{
  "d_shared_expert": 64,
  "hidden_act": "squared_reglu",
  "normalize_top_k": true,
  "balance_bias": false,
  "router_bias": true,
  "rope_fraction": 1.0,
  "init_std_up": 0.0274,
  "optimizer": "muon_variant",
  "learning_rate": 0.00852,
  "lr_mult_o": 1.63,
  "train_tokens": 815100000
}
Below are experts of layer 4 (counted from 0) of a mixture-of-experts language model. Rows are named gate (a neuron's input weights, with its number), up (a neuron's input weights, with its number), down (a neuron's output weights, with its number) and show model dimensions 0-191. Each number is 50 + 10 x the weight over its row's rms, rounded and kept within 0 to 99.
Before each expert's rows: a language model's description of what the expert responds to. This comes from a sample of Wikipedia text that the model never trained on.

# expert 7
What it handles: Of and field punctuation. The preposition of after nouns (Regiment of Foot, Image of), plus colons, equals signs, commas and and in infobox lists.
gate1:57 55 44 62 29 71 57 69 65 55 52 46 51 46 42 54 62 43 67 33 45 32 36 57 39 51 49 54 45 42 51 32 71 39 41 38 51 56 55 46 30 64 51 64 49 46 47 48 37 54 61 51 54 50 62 51 43 52 37 41 36 75 60 56 64 46 48 49 63 45 30 51 49 41 33 50 44 48 38 44 72 40 35 55 51 59 49 58 25 50 49 58 56 51 54 43 51 69 44 41 45 57 42 37 50 54 40 32 55 50 49 53 45 37 47 40 40 65 34 50 51 57 32 39 23 54 58 57 39 40 49 59 54 53 56 48 60 61 58 51 46 60 49 43 43 44 51 51 35 43 57 39 56 36 58 38 33 36 61 36 58 49 49 49 50 47 57 53 52 40 25 71 46 41 60 54 61 43 59 56 62 57 50 40 60 50 60 71 53 49 50 53
up1:45 72 47 51 48 38 45 39 56 64 62 51 44 35 42 53 61 38 71 44 53 70 44 62 56 50 57 52 70 49 54 46 68 35 70 44 58 55 52 44 71 59 64 56 53 52 48 53 39 40 47 37 34 45 42 50 29 50 36 48 38 40 33 65 58 66 41 64 47 67 59 55 55 60 36 39 39 43 49 46 54 60 52 52 44 62 55 49 50 53 51 46 57 43 38 43 49 69 49 70 41 41 72 29 38 58 68 54 36 42 60 28 49 54 63 71 59 51 35 58 54 57 42 47 64 43 58 47 48 46 47 63 50 46 60 47 61 48 53 54 37 50 43 56 41 50 50 46 51 36 54 39 60 68 48 54 56 38 66 44 59 51 44 46 48 36 59 57 30 63 54 40 53 58 57 51 46 54 47 64 61 66 51 57 62 59 37 55 35 45 49 55
down1:44 71 42 51 58 47 55 47 48 56 55 56 36 55 63 59 63 41 52 55 43 45 51 46 45 53 39 42 56 32 30 51 49 51 57 35 66 34 46 44 54 46 41 50 46 41 51 62 25 30 58 69 58 61 59 33 38 48 75 51 38 49 45 36 45 72 40 45 46 43 49 57 65 29 39 61 57 53 33 38 43 53 44 49 58 44 30 60 43 74 39 43 39 45 53 54 44 69 52 58 47 60 49 63 48 54 57 59 61 59 53 48 41 36 44 52 37 61 50 55 39 40 48 67 34 52 43 35 53 73 67 43 40 51 51 38 50 43 60 57 38 49 49 40 59 44 61 44 69 55 53 47 55 47 63 36 35 66 33 43 27 44 58 38 45 41 44 48 51 46 58 50 53 42 48 42 55 45 59 40 61 56 34 55 41 41 45 56 37 55 57 46

# expert 35
What it handles: Prepositions and table bars. Line-initial table bars in discographies and results tables, and relational words like with, of, between, including, as in died of, diagnosed with.
gate0:48 58 45 41 50 44 55 52 47 55 67 52 69 52 45 45 50 50 40 49 64 42 62 54 69 58 58 58 54 58 46 45 37 38 47 61 39 60 60 57 34 64 55 45 64 53 28 57 46 44 48 58 58 46 56 39 22 44 41 38 57 48 59 59 63 58 51 51 38 45 62 44 36 63 48 44 70 59 23 55 38 39 54 70 39 42 46 39 55 50 53 43 47 46 53 57 59 65 57 43 41 38 57 52 50 65 52 62 47 43 65 64 52 36 53 53 67 55 69 40 44 40 53 47 63 46 56 53 51 50 51 40 53 37 62 37 68 54 54 41 44 66 46 38 53 39 52 57 59 44 44 71 56 59 51 35 55 43 57 47 53 40 58 25 63 32 73 46 67 50 45 46 34 41 50 33 45 43 35 45 37 58 52 36 41 50 33 62 55 66 46 47
up0:58 52 50 48 55 58 39 54 40 50 58 51 47 55 33 51 47 56 28 43 58 67 44 36 44 44 60 53 24 39 48 62 40 46 47 52 76 35 32 39 62 57 56 54 63 49 55 60 68 47 42 54 37 35 44 40 62 49 44 35 39 50 51 42 32 35 37 44 47 65 57 62 64 49 44 52 45 57 36 71 45 52 67 54 45 55 47 61 44 51 64 45 46 39 55 71 23 37 61 59 49 51 45 33 59 59 47 46 36 50 53 55 44 39 54 33 38 48 50 56 42 68 53 53 36 49 45 49 34 45 49 30 52 49 41 61 46 60 61 59 49 67 51 53 39 54 43 50 37 55 51 47 63 59 67 37 37 41 54 40 34 42 44 45 55 61 57 41 53 60 61 28 46 37 47 61 59 60 67 64 57 44 55 60 47 52 50 54 58 64 36 46
down0:64 44 60 69 36 54 36 41 60 60 65 64 63 59 47 30 56 76 58 60 63 49 48 37 51 57 55 44 41 54 71 55 42 33 66 39 55 41 36 47 32 45 57 45 52 43 50 60 48 49 60 49 62 58 58 52 50 43 52 49 24 38 44 57 44 42 35 41 54 51 29 47 67 60 38 53 36 67 49 58 59 44 51 49 31 63 53 68 37 48 47 33 56 47 59 65 53 57 48 42 53 61 60 43 56 52 58 57 54 54 60 59 45 47 53 61 53 58 58 42 50 58 50 56 60 47 44 48 51 35 51 59 37 54 53 44 53 53 64 44 44 45 33 57 62 46 39 63 62 75 48 52 43 55 36 38 55 51 66 35 63 61 58 76 62 67 54 45 53 54 63 62 34 68 54 54 42 66 48 52 70 47 59 53 48 50 42 46 52 57 54 52

# expert 8
What it handles: Nouns after determiners. The word the, the pronoun it or its, and head nouns such as film, album, species, art, plus FM call-sign endings.
gate0:42 75 46 47 41 57 52 48 51 68 66 27 59 52 67 47 50 48 47 33 40 58 42 34 74 50 61 54 69 46 57 59 34 39 56 49 58 51 48 61 54 64 53 45 69 62 43 42 50 50 68 57 41 54 47 39 28 46 20 59 48 56 34 62 37 61 72 42 53 62 60 39 43 51 33 37 53 47 41 45 43 56 61 49 49 45 42 50 39 40 62 46 41 37 59 49 53 48 41 49 55 38 50 55 31 40 54 56 50 67 59 69 55 47 61 43 65 58 72 66 65 42 39 58 58 54 58 66 42 50 44 56 40 47 52 64 62 50 62 57 45 69 39 56 66 51 36 47 43 60 60 49 33 56 44 49 46 40 49 52 48 58 61 47 53 48 66 42 64 61 43 55 47 45 48 47 47 65 45 44 55 56 45 52 48 44 50 58 56 45 55 68
up0:47 71 53 52 34 57 47 42 38 39 48 67 59 69 48 52 59 43 46 46 66 76 51 52 54 37 42 52 43 61 37 60 52 60 37 51 46 42 46 36 46 61 43 49 51 36 46 59 59 41 51 42 54 38 50 40 55 51 62 44 56 48 55 41 42 37 60 44 54 32 47 62 54 37 34 60 39 57 50 60 50 39 57 47 53 53 57 56 47 32 48 25 37 58 58 68 37 37 59 43 34 54 47 44 35 43 56 53 49 64 37 46 66 58 38 40 49 37 27 41 44 55 38 43 56 50 64 69 45 47 56 69 56 53 64 65 38 46 51 56 41 62 73 57 44 41 52 60 51 59 55 50 66 46 61 49 46 47 51 49 33 43 52 46 62 53 42 56 48 67 71 31 53 51 27 35 53 50 64 50 66 44 59 50 49 45 66 56 57 36 36 57
down0:46 53 51 56 45 56 38 38 44 55 57 44 66 48 48 46 58 45 67 45 51 57 51 47 36 55 66 51 65 57 49 49 56 51 54 27 51 50 38 41 54 57 76 57 51 62 40 38 39 61 29 62 65 30 56 51 57 41 63 61 26 58 55 60 65 48 41 49 42 40 51 54 59 48 43 60 66 56 38 59 34 30 48 45 52 54 29 54 55 38 67 68 52 57 52 47 65 43 50 31 62 38 53 56 44 46 49 64 63 60 44 44 46 58 56 43 50 45 66 55 52 55 46 53 56 55 61 56 58 41 46 53 56 57 45 53 58 38 69 41 42 69 42 45 46 78 46 37 56 50 57 41 30 61 55 46 62 24 41 45 73 66 47 66 39 47 54 50 44 46 39 53 37 43 37 52 48 48 43 44 67 70 45 44 44 50 55 45 53 39 52 55

# expert 32
What it handles: Lowercase word-initial pieces. Short lowercase pieces opening a split word, mostly c, p, s, d, w, plus oc inside owner-occupied and Withlacoochee.
gate0:54 44 44 41 45 53 50 56 46 69 57 64 42 42 75 43 52 49 50 50 64 45 63 46 52 59 46 81 47 35 46 46 36 49 41 56 45 64 59 41 62 68 56 37 45 42 53 47 45 48 58 56 54 41 35 34 50 50 44 40 47 48 57 51 54 60 38 32 40 51 53 63 50 43 49 35 55 50 38 45 34 35 49 62 65 44 56 45 65 62 44 52 27 43 56 51 62 66 56 33 42 43 56 56 47 50 64 50 70 48 62 69 62 49 51 50 73 71 60 34 50 23 26 45 56 49 54 46 56 61 56 73 39 36 64 56 63 56 49 34 36 58 53 49 44 61 43 62 46 39 30 53 39 53 59 46 59 59 63 42 46 59 47 53 59 48 50 32 67 47 47 56 45 42 58 55 46 50 54 36 64 63 41 53 53 48 49 53 49 50 52 52
up0:68 49 71 41 34 52 58 51 29 43 43 45 52 58 48 62 45 54 42 51 52 66 45 46 57 46 49 40 57 48 43 49 50 38 36 50 48 49 44 58 59 64 47 48 62 27 46 55 48 43 43 57 31 25 54 52 56 45 56 34 45 28 64 44 39 53 56 53 50 45 36 59 62 43 33 52 53 43 60 64 55 59 54 39 70 42 58 52 53 53 57 37 23 53 66 58 58 33 71 48 60 61 59 46 45 40 46 38 48 48 29 71 46 39 45 49 46 35 52 46 48 47 30 43 33 47 51 57 44 48 41 57 37 48 58 50 44 45 52 57 46 67 54 60 59 25 55 59 43 34 44 48 50 51 62 56 57 56 59 39 33 58 29 45 60 44 43 40 50 54 54 50 61 48 37 67 59 38 52 63 54 41 33 46 44 60 73 51 53 51 49 66
down0:46 55 68 45 44 51 38 54 32 64 51 65 61 32 48 42 51 57 45 31 61 42 50 41 50 48 49 80 49 43 71 51 60 54 64 22 54 34 50 42 45 62 49 42 50 52 45 55 53 52 62 45 60 46 44 32 53 38 59 69 48 47 62 57 41 61 43 56 58 60 34 60 49 55 57 65 58 54 45 47 44 52 42 45 41 52 55 51 50 66 60 54 44 56 50 40 55 36 51 40 41 53 53 54 56 43 46 67 45 66 24 46 42 48 54 48 52 55 45 19 35 39 38 52 57 61 44 34 62 42 52 65 48 34 53 59 48 35 64 44 53 31 39 68 62 55 37 64 55 55 56 63 53 63 54 37 56 42 68 41 59 66 56 72 49 51 60 54 45 52 51 43 35 45 36 55 51 47 44 42 50 67 58 55 62 43 48 55 55 61 49 38

# expert 22
What it handles: Apostrophes and name words. Apostrophes inside contractions and Arabic names, such as don't, can't, Nu'ayr, plus words like New, World, General in titles.
gate1:49 60 42 49 52 63 53 62 63 67 64 52 63 54 40 56 58 32 55 51 59 34 43 53 42 80 38 52 64 56 55 46 50 38 41 58 41 56 38 50 47 64 62 47 53 55 26 60 41 61 66 37 60 55 58 49 42 62 44 51 46 50 45 48 36 46 59 53 64 42 37 46 54 39 38 56 48 39 43 46 45 47 25 30 48 53 59 60 51 48 54 42 46 49 57 47 59 52 33 58 52 62 44 45 47 57 61 44 46 44 59 64 46 45 45 47 57 52 55 45 38 40 39 42 43 67 62 64 67 49 57 50 63 56 44 46 53 31 52 70 51 63 51 44 56 38 44 59 25 51 60 33 34 49 57 37 48 56 67 36 44 69 40 47 56 40 51 61 58 46 49 65 42 43 63 57 34 50 63 61 64 53 20 49 45 48 44 72 62 51 48 39
up1:57 55 44 54 55 53 36 60 46 62 61 54 40 40 51 37 48 58 67 54 41 51 33 47 40 68 41 45 69 70 59 48 67 37 50 71 54 51 61 57 50 64 47 48 56 45 57 49 54 54 37 61 36 52 49 55 37 46 42 62 57 55 33 43 48 56 47 56 47 49 62 56 54 52 45 48 41 41 53 60 29 64 37 67 51 36 61 61 46 55 41 46 53 47 49 37 38 65 54 62 50 55 52 48 46 51 49 49 50 62 55 36 30 63 39 58 62 40 45 50 61 64 72 47 43 35 69 71 52 36 60 74 59 50 56 50 56 37 54 62 53 52 48 52 48 52 60 51 49 50 61 27 53 45 63 55 42 62 63 50 51 62 51 46 55 44 71 48 33 67 48 66 52 68 44 56 30 59 51 54 36 67 58 53 65 57 76 43 44 53 38 57
down1:43 61 55 63 47 53 34 56 55 54 46 52 58 38 61 47 53 54 44 32 38 40 44 40 49 42 25 54 45 53 60 45 49 51 63 45 42 44 52 52 44 46 35 38 53 27 40 47 52 48 49 48 37 45 54 40 63 68 71 44 44 60 58 58 45 73 46 57 50 55 37 59 43 62 40 67 41 54 45 53 40 38 49 61 75 43 66 71 41 53 45 68 56 59 40 47 62 59 60 44 45 62 55 51 33 54 51 54 34 56 43 52 54 50 35 51 47 72 61 63 55 32 37 47 58 38 51 49 41 51 58 54 51 60 45 72 56 61 45 73 37 53 65 48 51 41 57 53 55 50 46 51 51 44 30 34 57 68 36 68 29 48 41 59 56 50 47 61 50 28 68 40 60 41 57 46 47 49 39 54 57 43 49 44 37 53 31 41 54 49 60 44

# expert 25
What it handles: Capital letters, country codes. Single uppercase letters in abbreviations and country codes (RSA, U.S., ON), and country names like States, England, France.
gate0:51 64 58 66 46 49 63 32 43 39 68 44 62 39 50 53 42 70 43 33 52 47 56 32 58 50 64 55 51 61 42 36 52 42 41 49 28 60 58 51 50 66 68 48 42 65 45 49 60 43 47 53 64 58 47 38 60 61 38 36 41 50 50 63 49 48 58 47 59 65 55 53 41 44 34 36 63 44 42 69 35 42 53 41 51 44 54 32 59 42 50 59 46 50 53 48 68 71 39 42 43 41 46 36 42 52 52 56 45 55 54 56 50 62 68 40 52 47 63 45 46 33 38 48 37 51 40 38 63 57 60 60 55 41 52 40 45 47 67 45 51 61 29 49 52 53 49 38 49 43 37 52 29 39 58 39 46 53 49 43 60 58 43 38 34 49 77 47 65 55 42 43 35 63 52 71 47 60 51 63 43 58 35 57 46 52 43 61 40 52 64 67
up0:51 42 50 46 50 51 47 44 34 55 53 34 37 51 49 45 56 65 41 52 53 62 45 63 43 48 55 53 51 60 61 49 58 37 46 40 52 39 64 54 59 50 51 38 59 59 47 58 62 55 41 44 49 32 59 45 35 49 44 36 47 59 54 43 40 53 58 63 30 45 53 56 52 36 44 42 43 73 27 62 37 27 56 32 60 47 59 53 54 39 62 56 36 65 39 36 32 43 44 54 33 42 69 28 51 30 45 41 52 57 58 53 68 53 57 52 52 49 37 41 46 48 23 44 46 76 39 53 49 44 44 58 19 61 67 37 49 38 55 46 45 50 47 59 55 47 37 46 55 49 31 52 63 65 59 31 47 50 50 60 47 54 36 44 47 49 46 51 65 51 69 43 46 63 64 57 61 42 52 43 64 58 52 54 66 41 51 50 50 41 47 56
down0:54 63 68 62 36 59 50 61 45 56 60 42 36 45 32 40 55 48 39 46 57 29 44 44 59 62 73 58 54 41 38 47 48 49 61 31 53 60 46 51 42 44 62 47 49 42 57 66 56 59 56 52 56 56 55 54 44 52 42 33 59 61 55 51 55 40 45 41 64 48 36 46 52 60 46 59 42 46 45 49 50 37 64 48 57 62 47 57 54 54 56 63 59 54 41 39 58 48 22 39 45 52 41 51 59 60 47 50 44 47 61 50 65 40 49 55 42 65 59 50 46 41 34 40 59 50 76 28 39 39 47 55 53 49 36 54 43 35 69 48 48 58 45 56 54 64 52 51 62 45 54 69 51 53 53 31 33 44 80 46 64 60 57 63 40 62 44 34 41 52 53 46 33 41 52 62 52 61 33 67 28 36 40 35 41 45 46 40 52 54 40 39

# expert 53
What it handles: Word-initial single letters. Lone first letters split off words after spaces, dots or brackets, such as e in a.e.t., m in a.m., K-evin, S-cient-ific.
gate0:55 43 58 47 57 48 59 58 45 67 46 46 50 50 58 49 56 49 56 37 44 65 61 36 57 38 48 87 64 45 59 46 65 39 45 48 51 47 71 56 69 73 28 55 52 54 38 50 50 44 51 37 46 67 51 46 54 54 35 48 50 52 47 53 40 60 62 40 70 47 56 42 46 58 49 26 49 27 41 59 42 33 64 62 43 32 44 33 58 57 50 62 44 40 56 53 63 51 39 53 72 49 43 52 33 51 61 64 59 48 58 63 43 52 48 44 60 53 46 41 51 45 34 39 58 30 48 45 48 59 45 52 53 44 61 54 44 56 54 62 48 57 49 43 50 63 61 44 28 40 44 48 46 43 62 52 36 55 54 41 49 45 59 31 43 46 62 42 65 59 49 41 54 44 52 40 47 39 64 40 54 58 41 53 49 60 38 70 68 60 70 54
up0:53 61 62 43 37 43 61 42 40 54 52 52 61 71 58 41 46 43 44 32 43 42 54 66 44 43 78 46 56 76 51 46 48 41 47 48 44 23 43 55 34 52 51 52 63 49 42 54 59 42 35 71 31 42 54 43 45 55 40 52 54 51 61 42 42 42 49 58 34 53 60 67 70 41 29 56 48 43 42 69 68 58 57 50 47 48 52 57 45 45 55 50 36 45 48 56 42 20 55 42 50 54 46 49 36 44 41 49 60 54 50 53 57 44 46 32 41 38 44 49 50 66 42 64 49 57 34 58 50 45 41 54 45 38 57 63 40 62 45 46 44 58 51 42 48 47 61 28 31 49 57 53 69 59 59 57 50 49 62 54 51 52 45 58 50 56 61 60 47 38 63 56 49 65 39 43 49 65 52 37 62 52 57 65 55 41 51 60 67 56 44 74
down0:47 45 72 46 63 53 34 69 67 52 48 53 41 33 61 39 61 55 63 35 31 29 38 27 51 38 52 59 51 41 45 41 60 35 48 41 51 34 39 41 46 43 47 54 66 33 55 45 49 61 62 49 64 51 48 64 45 48 44 51 51 42 65 49 54 53 60 55 39 52 43 69 52 55 52 43 65 56 44 36 48 44 31 60 68 63 35 54 57 58 47 57 56 54 64 51 63 48 50 48 34 49 57 42 54 43 57 60 63 44 52 56 52 47 42 41 39 58 48 44 59 52 55 53 38 38 44 48 59 40 55 56 32 46 44 59 66 58 53 43 41 59 36 45 61 53 50 60 60 68 40 55 39 54 40 51 59 39 50 39 65 65 52 63 59 48 33 65 55 62 72 42 41 59 40 52 35 51 48 71 58 41 38 60 42 49 77 59 50 44 51 34

# expert 51
What it handles: Coordinating conjunctions. Commas and the words and, but, or, while that join words or clauses in running prose, as in television and in cinema.
gate0:69 60 57 38 49 53 61 51 46 45 60 45 53 47 63 40 60 46 42 59 52 66 47 45 52 56 69 49 59 46 51 48 47 33 43 48 50 51 61 67 64 53 42 44 51 37 43 58 63 48 64 63 45 61 56 38 40 42 43 31 65 56 56 45 50 55 48 67 48 40 54 53 49 39 52 54 69 51 39 64 43 36 47 62 30 38 45 36 53 40 50 58 44 41 56 45 69 55 55 27 46 38 48 38 37 40 68 57 50 55 51 20 61 30 52 50 59 30 64 43 55 40 44 42 48 60 43 42 65 37 40 67 28 29 66 34 65 51 62 42 45 57 37 52 57 54 35 37 50 56 58 46 45 49 58 57 37 50 50 35 55 63 52 47 49 35 46 32 46 47 50 55 43 38 47 44 59 61 51 47 38 58 58 31 54 61 47 60 51 40 61 62
up0:48 55 40 66 62 54 43 39 36 58 45 56 55 47 52 50 54 59 39 35 50 52 48 53 54 45 65 46 35 44 31 60 64 43 37 47 60 42 48 57 53 44 56 48 62 46 55 55 47 57 37 55 38 39 56 36 47 46 55 36 50 70 45 54 37 40 52 34 43 38 33 42 63 64 37 37 53 37 59 62 52 48 70 46 75 40 53 55 36 38 68 57 65 43 48 57 43 25 82 48 48 59 55 32 52 44 58 49 37 56 38 36 45 52 50 60 43 59 43 42 49 60 38 35 36 56 42 56 44 39 67 41 59 41 47 68 37 44 50 53 34 43 71 50 34 39 40 55 51 53 43 43 53 57 57 42 40 54 61 47 44 61 55 50 63 36 44 58 43 61 70 38 62 65 50 48 54 45 49 40 36 56 56 54 59 64 61 61 59 41 44 43
down0:49 44 78 41 48 41 51 45 44 39 35 63 49 41 44 51 63 57 60 52 47 52 31 44 47 35 61 50 25 56 60 29 63 43 47 34 65 40 58 48 39 49 57 45 47 47 60 46 55 46 50 52 63 55 38 61 62 50 47 54 40 29 43 72 41 53 61 55 56 49 40 59 62 25 46 60 60 59 51 27 32 48 47 41 46 71 67 38 61 61 50 47 63 62 50 46 42 44 38 44 52 53 46 59 46 50 60 63 46 64 47 57 57 35 44 37 52 60 47 42 46 38 39 50 57 57 43 50 65 33 59 55 63 57 53 59 65 41 55 62 61 44 51 41 56 50 37 50 60 55 43 56 45 52 45 43 61 31 54 33 42 64 50 56 50 68 57 41 52 45 59 59 42 36 39 30 49 50 46 54 44 47 34 33 69 48 58 48 47 30 41 47

# expert 0
What it handles: Table pipes, quantity "of". Table cell pipes and dashes in sports results and ISBNs, plus "of" after numbers or quantifiers like "one of", "three of".
gate2:74 42 52 50 58 40 46 60 45 37 44 63 53 43 27 41 43 39 61 49 29 26 46 40 50 39 30 34 34 46 33 53 31 43 47 55 55 27 43 73 49 57 38 49 61 47 28 55 44 46 37 62 37 40 53 39 62 61 42 49 58 40 64 32 47 62 46 50 47 46 45 43 50 51 55 41 53 68 65 52 51 54 55 59 42 38 38 42 54 56 53 45 49 68 42 53 39 55 57 63 55 44 63 37 56 59 55 57 44 42 56 46 61 39 53 53 48 42 44 65 52 49 58 42 53 58 67 50 56 61 50 61 54 36 34 26 47 37 57 28 58 57 50 43 46 53 61 35 60 52 54 54 50 44 50 44 51 52 39 49 39 50 46 55 53 38 51 43 66 34 55 45 36 41 48 42 56 51 37 66 50 37 46 41 44 71 62 36 50 65 43 59
up2:45 51 68 43 65 61 54 36 41 48 43 49 44 53 45 56 59 46 58 53 53 43 47 81 44 46 41 40 44 44 37 56 56 60 47 66 47 50 52 48 34 67 33 59 64 62 47 50 29 54 44 51 29 58 37 58 53 56 38 24 36 39 56 47 64 50 29 46 40 40 45 65 53 59 59 54 42 61 43 40 53 46 28 44 44 48 48 56 44 57 61 54 58 58 39 50 41 56 57 52 63 46 50 51 45 51 37 46 56 43 43 33 53 55 50 51 60 42 41 39 67 25 27 49 41 55 52 59 38 42 54 40 43 54 41 47 44 55 52 45 56 44 53 27 42 63 48 58 72 54 57 46 34 36 44 57 60 56 40 68 45 56 52 44 53 56 47 54 50 28 53 43 48 64 43 32 35 59 61 59 43 62 49 57 42 65 46 57 37 65 71 49
down2:36 61 33 61 55 43 43 49 48 54 31 43 40 79 39 44 39 57 51 48 60 56 54 45 60 56 47 25 58 37 43 60 54 47 40 50 43 52 53 44 36 64 51 61 57 40 54 42 44 52 41 56 34 55 74 31 47 47 44 53 46 65 56 54 56 33 59 43 68 45 50 63 58 61 40 72 54 75 60 63 40 64 63 50 31 56 58 69 60 41 40 53 60 52 53 62 44 50 44 59 54 34 34 65 50 42 44 44 36 55 58 44 58 49 39 54 45 57 38 64 43 48 74 63 43 54 49 38 43 58 48 42 45 46 34 53 43 31 46 56 44 46 61 57 36 34 37 48 45 65 56 49 55 41 71 53 41 58 53 49 51 55 54 47 58 60 59 60 42 54 51 46 35 56 60 64 45 39 54 51 50 33 57 49 49 35 60 69 50 58 53 53